Experts of a small language model.
Size: 10 layers, width 160, vocabulary 8192, 61.2M parameters.
Experts: 192 experts in each of 10 layers, 64 SwiGLU neurons an expert, a softmax router.
Below are experts of layer 7 (counted from 0) of a mixture-of-experts language model. Rows are named router (the router's row for the expert), gate (a neuron's input weights, with its number), up (a neuron's input weights, with its number) and show model dimensions 0-159. Each number is 500 + 25 x the weight over its row's rms, rounded and kept within 0 to 999. Numbers have three digits each.
After each expert's rows: a language model's description of what the expert responds to. This comes from a sample of Wikipedia text that the model never trained on.

# expert 3
router:448515484510506457498516489508464519454507488495477520512503470553469495552521522490442503548492459509509540482505477496488542447481499512499493504533524473480512486467494534484510541472516517507485457498453503547475536515498499529486447490555465464525468494501474493512522467491475512470501506481525517460511491497470445492462552499511493464484499481511532458537482493531493526518502488507529496505505499478491488514473482508493480501490516459487478511488491498444456505484488528
gate1:467478533504531506480477480483529521551506495513503474498492490491522478522496549486496507506509478468490496501489478475502522483533497507481515509514463558498479505509528511496544535498496562541498495504484498478495547476480465450546538450499439515493523490526500491477521466483463467527504501508540519474498523499498464527504517448477494500525448524503510504475519461518498499497484435468474513459504468453508461476490546504529462496479501538532504529497506503527498471495505470
up1:522521510471513505496512522458534473502509478543518527499453505516516498494440464545524469506533498510520470494468496499517465486521499483492517495490534529469476526521548540502494466504466538507500506512494512451489537472478468502442478480475505455508483490485499496524475490443503477531542484486510530503505495514505491500498453495473491489459475507519498499471478498468543416487483521478537482487492525476464511478487496509544488545491522522496525475512484496464525531482450494
It responds to: Opening capitalized piece of a split word, often in titles, tables and headings, such as Ra(man), Bo(gies), Ro(tten), Sho(cking).

# expert 35
router:446496498530511482460538535491477517469485473512477520521489493524471512536521507500488551489488465551518514497483467508496494457484514482490475496556531487508518494483502521489506509476500488525500506516458467507476576518506500537510496514522483478521473516502491485505531482508483524456541538503571522471509496459480471479463522486530473521515501462539527471523485506507511506498512486527539492521483475484540489535478501493529451517474492474484482526527483518455433503488472496
gate0:489525499443483472481528540518485506472468480488490486541451468474514475516519478490497489503517514497494442486531474501538512528484507499515501494474523571552499438497477491505486474507514526489506508465525537521475520531529499496499477491501485505453485486476472488476466483517508534515500511527528481538422498488493484518512470511474469508481497476504473513455507517503513535519468516555471535498522529492515491520501451487509471492493525474541500521511486506494493454450545505
up0:517475525506492496485530541538539483475500478497484477481530548529550478485511488445546510501496491496495495488441436490512488486483513510464537479462531499521523498500472515498484474499518487518510529493531501505529497527522494514504499543552518512517513491486480537507558503496514510460531519496512518536480505479494457491499492498536551518546510493489497454486488551493519536478515498519517514506498520475463501481507464486508530523540511458509501535521519507464476514458561455
It responds to: Capital letters starting acronyms in parentheses and chemical formula elements, such as F in (FDA), N in (NM), H in C21H27.

# expert 5
router:492469463507495466471549530486501522478531484477467502531494456551496477501531518514491482558490489498515528484499458519503517467472512489486480501521511485495530490477480481525501541461505448536475495514483451499452557534526513504497512502499477479512476512516470501509517472535497510463562552480508558501526502470465478491482543478508503514469468501512501498497494510471500489530526488517506519500468517515511498490478487507543490537502509504453480515550456534470467512533461509
gate0:513494488512535508495504506501525507506484514460495479500487475504491520536552517496538517507489484504486491449522478534519478513547502503538553512494527491473487516511484508536541498502501491506537480501517546473536513507481489544507495427551486504500444518509509547514509494448475496479499488459502473530495509519508510493482460476498518493543534482500447473481445520483522460534524464523504483480533464507475509504538463511525502531515529450531497502508470490472519517525542526
up0:503507506501474519454462488506531525491486490533529526431516516487470505452517554533492498504484515521498483465483492500526492504521532521504507511503504484489506489507501444462492485511548484534490489472471498528465493465482512555467496528476557491498511495535517455534493498536431519499495444502484503489514502475468523488484474533501510550489491496484502496505518512521502478486546502516490522479491512496475501483520478486499560538469450471526514496525533540541498471509542525
It responds to: Names of countries, states and nations, especially after the United, the or in, such as States, Kingdom, India, Japan.

# expert 33
router:452499456528497460484557550498470511468497527470470515483475483481492497513493536521486503506528491525506542487488498514480543477486483483486480528495487491496529482476485523515483506483525535506514494505488489514480517535501482518483487499558461475515490533494469491476499455532503546493541523475547514494513473504480469490477536501557516517462508514543476507514471520519476513468534450544443519466483508512485425527461491487525477505470533504484480502511506521486468498477483516
gate0:545504533515507500479490538494536514517484507530519509524517504471454497543508525493510478485503467542506500505441536494524499515525507526495477577515528475504495537493551490500544476551468548500546470498502507512473502466513499474454511489485493489479550465510520554520511485494478519480482523474518508465510472517513488488519471502491492509514507471530500527474504467496459534504521514495495455488505474493514526526526477457526477472542488477550525505526537482520511510532520468
up0:467501470491461476537556487504494519487494530517507516516516496477486508523514506515501495516515540450511504534483493443484516510487449464532505492513478511497462484523528520537486551506504506470499494540483490521494511511502466499497518499504499508479504550556471570476513454509484510531468487472526503507491499528506503507458515489497468498516521457496484452520483472527504516536480470499514507478537501513479495522454507568463497502432463476513539538503512531474478486515528501
It responds to: Short consonant pieces just after a prefix inside a word, such as in-f-ect, de-s-irable, out-s-poken, con-f.

# expert 56
router:440479495521510468443512499465504512486511495508475529533485464525453496526537552530478553494526463524509510487501499517474512501484522466483460529528506435514494462474480516480480529460543501510463462470460488466509520515542490514469498525556472464475480526523480503506522488525496517463526526514545505490501506475481474495450508479518526519494485485496513457557479519497491511496528507532499503486498487492513501523501489518520488526465507487470517466484498510476464526482474516
gate0:524509453565558519514548497495495497507485509516506506459511500498513499503471485471499433537485464504489535512454484518493502482478508484482538489490480523516511507495530508481506474518521492518514495465537534485515527479494463474473518485481505477484505494517510494538500484522516497533529485514498431463501482464495520449501580495530488510517502473523477501466483526513477493501496542500510467450515501484455516522505503520520501450468473510448509483482520530507527497452466470
up0:494489506528460509507471520484474534511489519509453471491486537517478496495473524509470519483496498491462521482523524507476500526490513484485491560541507537504498491510469486479497490500472502484442469550477525461481564442508470537472495507478458482506526522546466487489488505467506541477472494514518483475480485487510518501498524518477525477486478542498517519530519502516505493539429512531514520528483522504493477465530512473519507474504519484465511475506474545539478525568522498
It responds to: Opening pieces of given names in cast lists, tables and results, such as G-régoire, Arm-and, Krist-ine, plus titles like Mr and Sir.

# expert 36
router:484491457532518462514514495494508545478543526507478521533491476546447478554534537491435506522494472511510538504468468541466556478493507465497484504522502445496489460484492518475485529454477489534481466524492478484474505529521500515494480508538464508504502520527484504488535492493498521470533515506520529489502498493457457479474502481503483502489508474523507474552471526502490519479523479522502532513471481506491484505472479505532472504465517470465472485467526493477476525462479536
gate0:493517528465432538508465485516499512473522510483489502498522465480495476487486498465518513521471485489477474491554464526517494475488526506535503478503500554494502528448506520511491494520504523512475526534547453489523485531507524530466492484454490474473481512509546507552535484501483527511523461475457469515476474501546511510503470487501471555475444477487464547500503478486487525532518455492523533501510484501475515498497498495493518532535507536527468514507517490497487490523536459
up0:504431495549511459524478518485472489476506514499490490515527510470537518490484465484497494458465501492483480526516524496503501477502523514486492502522491486522542512501510462505495512520488511551494521483517505536485482502514529526511492478526476566530490560534534455526462441546522546491493536502506537509504516512502460536495473484477519516465496496500476525476499496449484496469479480493510473528524516473524512486463537486512463517482457504459462489496538520464501537469495531
It responds to: Spanish, Portuguese, Italian and French names and place-name pieces, such as del, Juan, José, Rancho de lo-s, San Se-bastián.

# expert 15
router:477518471528510484448554568512494504501530508494465509495484495514489487525522524496497523514500486530535540500484486513470497490487518514471447512520516463510540500512460506487489502495543494548466481511464459505456516520486494500508490509531488488499461475480483538534523477548483479484541525533511521479526473464501478476506548527494490518456480470491520487539499515503474518475538481503463513482478513527542473515464477485544441552466541469505509505507491510482497517501491524
gate14:504511494525536531541477548454522515512506474458483511522504465495495490499470481472437513505501505498495506453466506442495521481540522481502518473503486505498497487478517468521494483515489511547482533501505536499516488505466509492495539502525481491513500518515507543485503511483544494471465496469494510567510491505514508517527513545453501479519477488493478484498550566500531508477529495427490508518497491495495473482493499470531456526506484500541545544528505532513469516555504520
up14:494533510517493495485485511501464496547484490429530470488469432496493475497504514466520479464505494484554504478448530524507455505461477465478504516495493483485462503487519485478496512494490521527520503478488536464512509483462519485524553471471539528509496468499489474508534520458544471530506508515515473484525506502464507568515500496474505504503489534470488509513522492500487519538519484501466490493439495510509461481512524523476517487466476512480521534500493541465486474453476536
It responds to: Commas after introductory phrases or before asides, plus subordinating conjunctions like although, because, while, which, where.

# expert 0
router:487507452511533469465506522482494549473498516470483538521490485539478505530510565494460544508557487502490527464478510506494513462484497458485500532485519469517538477461471526487466501483517497500498490514464515505493521506568507535491498504550465445504478497534502501517534455507458528500508537514552536477527469491446479475509522488529486512478479497495492500524495536482489509482502489532499485480487518509513464529483475500517486493486541520498512482489499509448456524502485520
gate4:523551532516536461489548499511476443496509543487469518512516516489519525526454477503490474494530480503477482507502453518507484518537493493444521463501461515531536477518482458523499495548541538518516530504514531480493505505524515481480512514491461504452484479475501482526493460470519493468468497482526522488487508503519526503531448476494545514473502459547486504527476502481508472529533495476481453506505480481495491522495441456497468522480495492544517499512504531476523495489500472
up4:533492453501503489512477509492515505497467485496501493488557513459469509510478471494526526512499472545504509486509487479543470484508485518521498486481494464430525510488490488509442477515511514530508490561469449433503468480504480521459463520510504469510515526551479510509480478562501463494495509483432500467506475454513536502461540510511500510503507521495486444492505538495513494480510517526511480494509504539500507521551514493493518491544497532490467485463500472473496507505492513
It responds to: First piece of a split word, usually a consonant cluster after a space or bracket, such as tr(ance), br(igadier), qu(ality), d(rums).

# expert 7
router:489489469515479456484513523485500546518540466511511508472489490489477453541513523509448496473519480512518538504473492494458511488491535491494461506521507456522491496474492481490510542467480481530463491507486460493503493503552498505470483518478450483520484547533456537491518489527462513471509514491527507480510458491479482475530528481539462491491484476519510481514457520528481493468545455524474534510451508541506457496495482485529489499469532489470502490544487503461465517492521530
gate1:522546511502535512531492576471494512507510506485537505499482562476484490477487476475485512463493514540531519487537504472466554517469484457488543499490471531496498479538484512509521486491474543454476518491505506508531493457483466488484505532485420494500448467506518498504496520499473460509468504481517516485495505494461477531500511526490504498469450456489535483523551520484489495513537484523487512489517491518527455516495527515493516512503508526517493489447523524510465469501513511
up1:523455531476503506497496507490471482469475523530486485492509509478489479517490482553547503471510458477496464484500490515519457500468530474482481535539509498468504509473509556451484462480492475508491486502527549506481503529477520492528525464484475496448542534469527517471550523522537437469476489507494508521500505511515497518513458488494516507494513460504543496483467453534505539508487526475534504548479487533509477517453525494475516524479486517526473497465494522541497493495511477
It responds to: Middle pieces of foreign personal names and words, often s, os, sch, zzo, as in Kosakowski, Kostanić, César.

# expert 62
router:503490465505504484496530522474502495483539521510474531508480468531457491522498520528480513519500479549493509484487498519486498471514510510499467494539511453498514500484497524526522530448513496533484465517503484491450522509515461514472492539518437488453467518510500510510515454532477538479561532515562522464523492512480473489498547525508469521486497460509544480511470554488468497505509504502465517522490497532502453490480464510507472514491519514464503519472479538470466525520461517
gate1:470454490483538490497475487475461489498527521512497484489498488488490456579484514500467490474534540450518490525479521529521485498490505506502464488507504520499495491502551489512502458510493514494484506516522503494500484465542507511506530488484492453465514484503533485456450490464503502485488548488528482515513504503483523505453502481501503458513502461508462459471509528514505473543498503525539482445516522519529495464491473522521485492416506536483507499476528546518511497538487448
up1:494516509516475449497466494452475482451480473486499493500517487450523526526497501499519513508518504546484482478502457482509488514487479524507498493480477469471504460481526501485506480545479526525500526487472486502454513517494550495494520537543479487506473523492456507493528503510468484482494525469470513499507516486497485462488492511523439520524492501514447514470474496557516506490508517519512528514482511464450470532519507505483512535474504529484470490462462474573523428500516464
It responds to: Plus and minus signs, decimal points and leading digits in table numbers such as goal difference +12, percentages 50.0% and vote shares.

# expert 10
router:447472483538523443460530519494498506476506519510492535529507494505495489513551510558473516508514479521533546476483456535519503460468529481493492504522534491491510450475461502509491543446522502532459512496490490479479520524529474547489467535503479481524479477486462513535544479526506509476543519467532528502497468456479492497492523497492501493447465478521522493507489490513509497516487499509521512498490534474519482500488477489507470512513546481480496503525481517469439517458486513
gate1:492453479505497512518505487470476493506503494520493518468473515469517487480521503545480552430520528518494540496505499549522463489534455483505502524512521497492486508495510488542542486482493524478508477470495534504517526476483476525546498482559503510492476504504517537498482468532508532516492488500532493475495480478482468464511501541489461481472492486551511454456517501486518525451499487445548469491498479483479475529518517530498536512514488543523432518464483513517530490497505517
up1:504487516512557489476479497437519476490487512487474494455506485539531492491471510501505524492501489436488515520491524516532537504452510523513478506493462514474513500506518494511486456508523511491525497493552467518537501516498529520535469487476530502546550494484458486503472540492503543503496554525473563497545480505504506485528500503479547490491523511517507500490488519487504528461535521468504527497503506465515453524511469507535495487492507486507503458438466541510518483511445516
It responds to: Words in names of schools, universities and institutions, such as University, College, High, Business, Catholic, plus education words like study and coursework.

# expert 17
router:493483480533515453468527530503495509506548537496447508493507479525465477530542512546491512540476483508525550472502472504459519484465548506512488499508514470508529461500458500490494514482504488533487500488472467505458500503514519523491479526506494474527478498477461522532522474538473507475539511520537538493528450478496503462496522516497496487459472462502521477513475529495443496479526469493485502497485523529543474522476470491523463535483530462473486524485480522492495547484510540
gate0:566468515520514553490516534482516517491513529507476471483508514494475513472533493503504470498478477477488488507507440516471530509469507488488517530545489480525522460535501465528531485492504516489486465499490485534520503536514469503482515540472460507562510521472488516519501532510492494505504498482516509501480497504461488509477521433568492502463490495478464513472494510477487489457534494528474488525485499523532515547551465481553487516553518500495512473522471496493523511450494491
up0:470533528453498477536516513491524513493473504504528506509491497518483518496462447448480500486510490463495505542500494481520493550502550474525466493495479543502508559501526507525523494481527481471479483535503499519501503463530476532538485461478510516491562481503511502498502460534495505550488516496531524496479483506484514482500513536489496466541525514473536507485510466538463528466461490473519520493471551479462458479465517488500502460485491540468493524477494484453538514495527502
It responds to: Commas, pipes and dashes right after a city, county or name in addresses, tables and credits, such as Houston, USA or Doonside |.

# expert 47
router:459481481534493485491502522470491517496535520479483524488506472519506472511527504549469502520480477499506556482505461539504490463464533489514501518550513509520522473488477473510465563471503499550447499479501472497476530512545486527503487531503481487512507488537449565522509480524503505456521525508527528469550480506483500486474526509493495484448494481536541463518472510501484514491517464514528502488475515518515486506476490465507499515485532499455487495525479523467436524480490511
gate1:492525481497445460499486470501503484482479539507460495522493476482493499511505448522481486481529463506522487525524474519488498529491492534488489478527485504508530508496499511555526463518493513477515491518506513523509525525499512470493466531492499495480567540503528470494481486500476524478501479541498501474457513496483533496514511513504531454477473449496510553486448494575496559514506497450514497546471530561480489520544506486508492496492490501506488537566489498510474500489518523
up1:484501496504494514452540479545518493481480520508553493547493443483507541478476494495480512504487459557501494501445499508474489515473485484530451494489465519437485456476476504504487480505501487572481518540533502538539495502549477569486474457496521484507477501514468478464494510461524486494525500529537517470553502465509487477514482512514513562542514504521485496464525519504481495510487471513498478521484468504491513484518507474519483503502497496485476474506522513501496488490490496
It responds to: Final words or pieces of street, park and town names, such as Street, Avenue, Park, Farm, -ville, -ton, as in Mile End.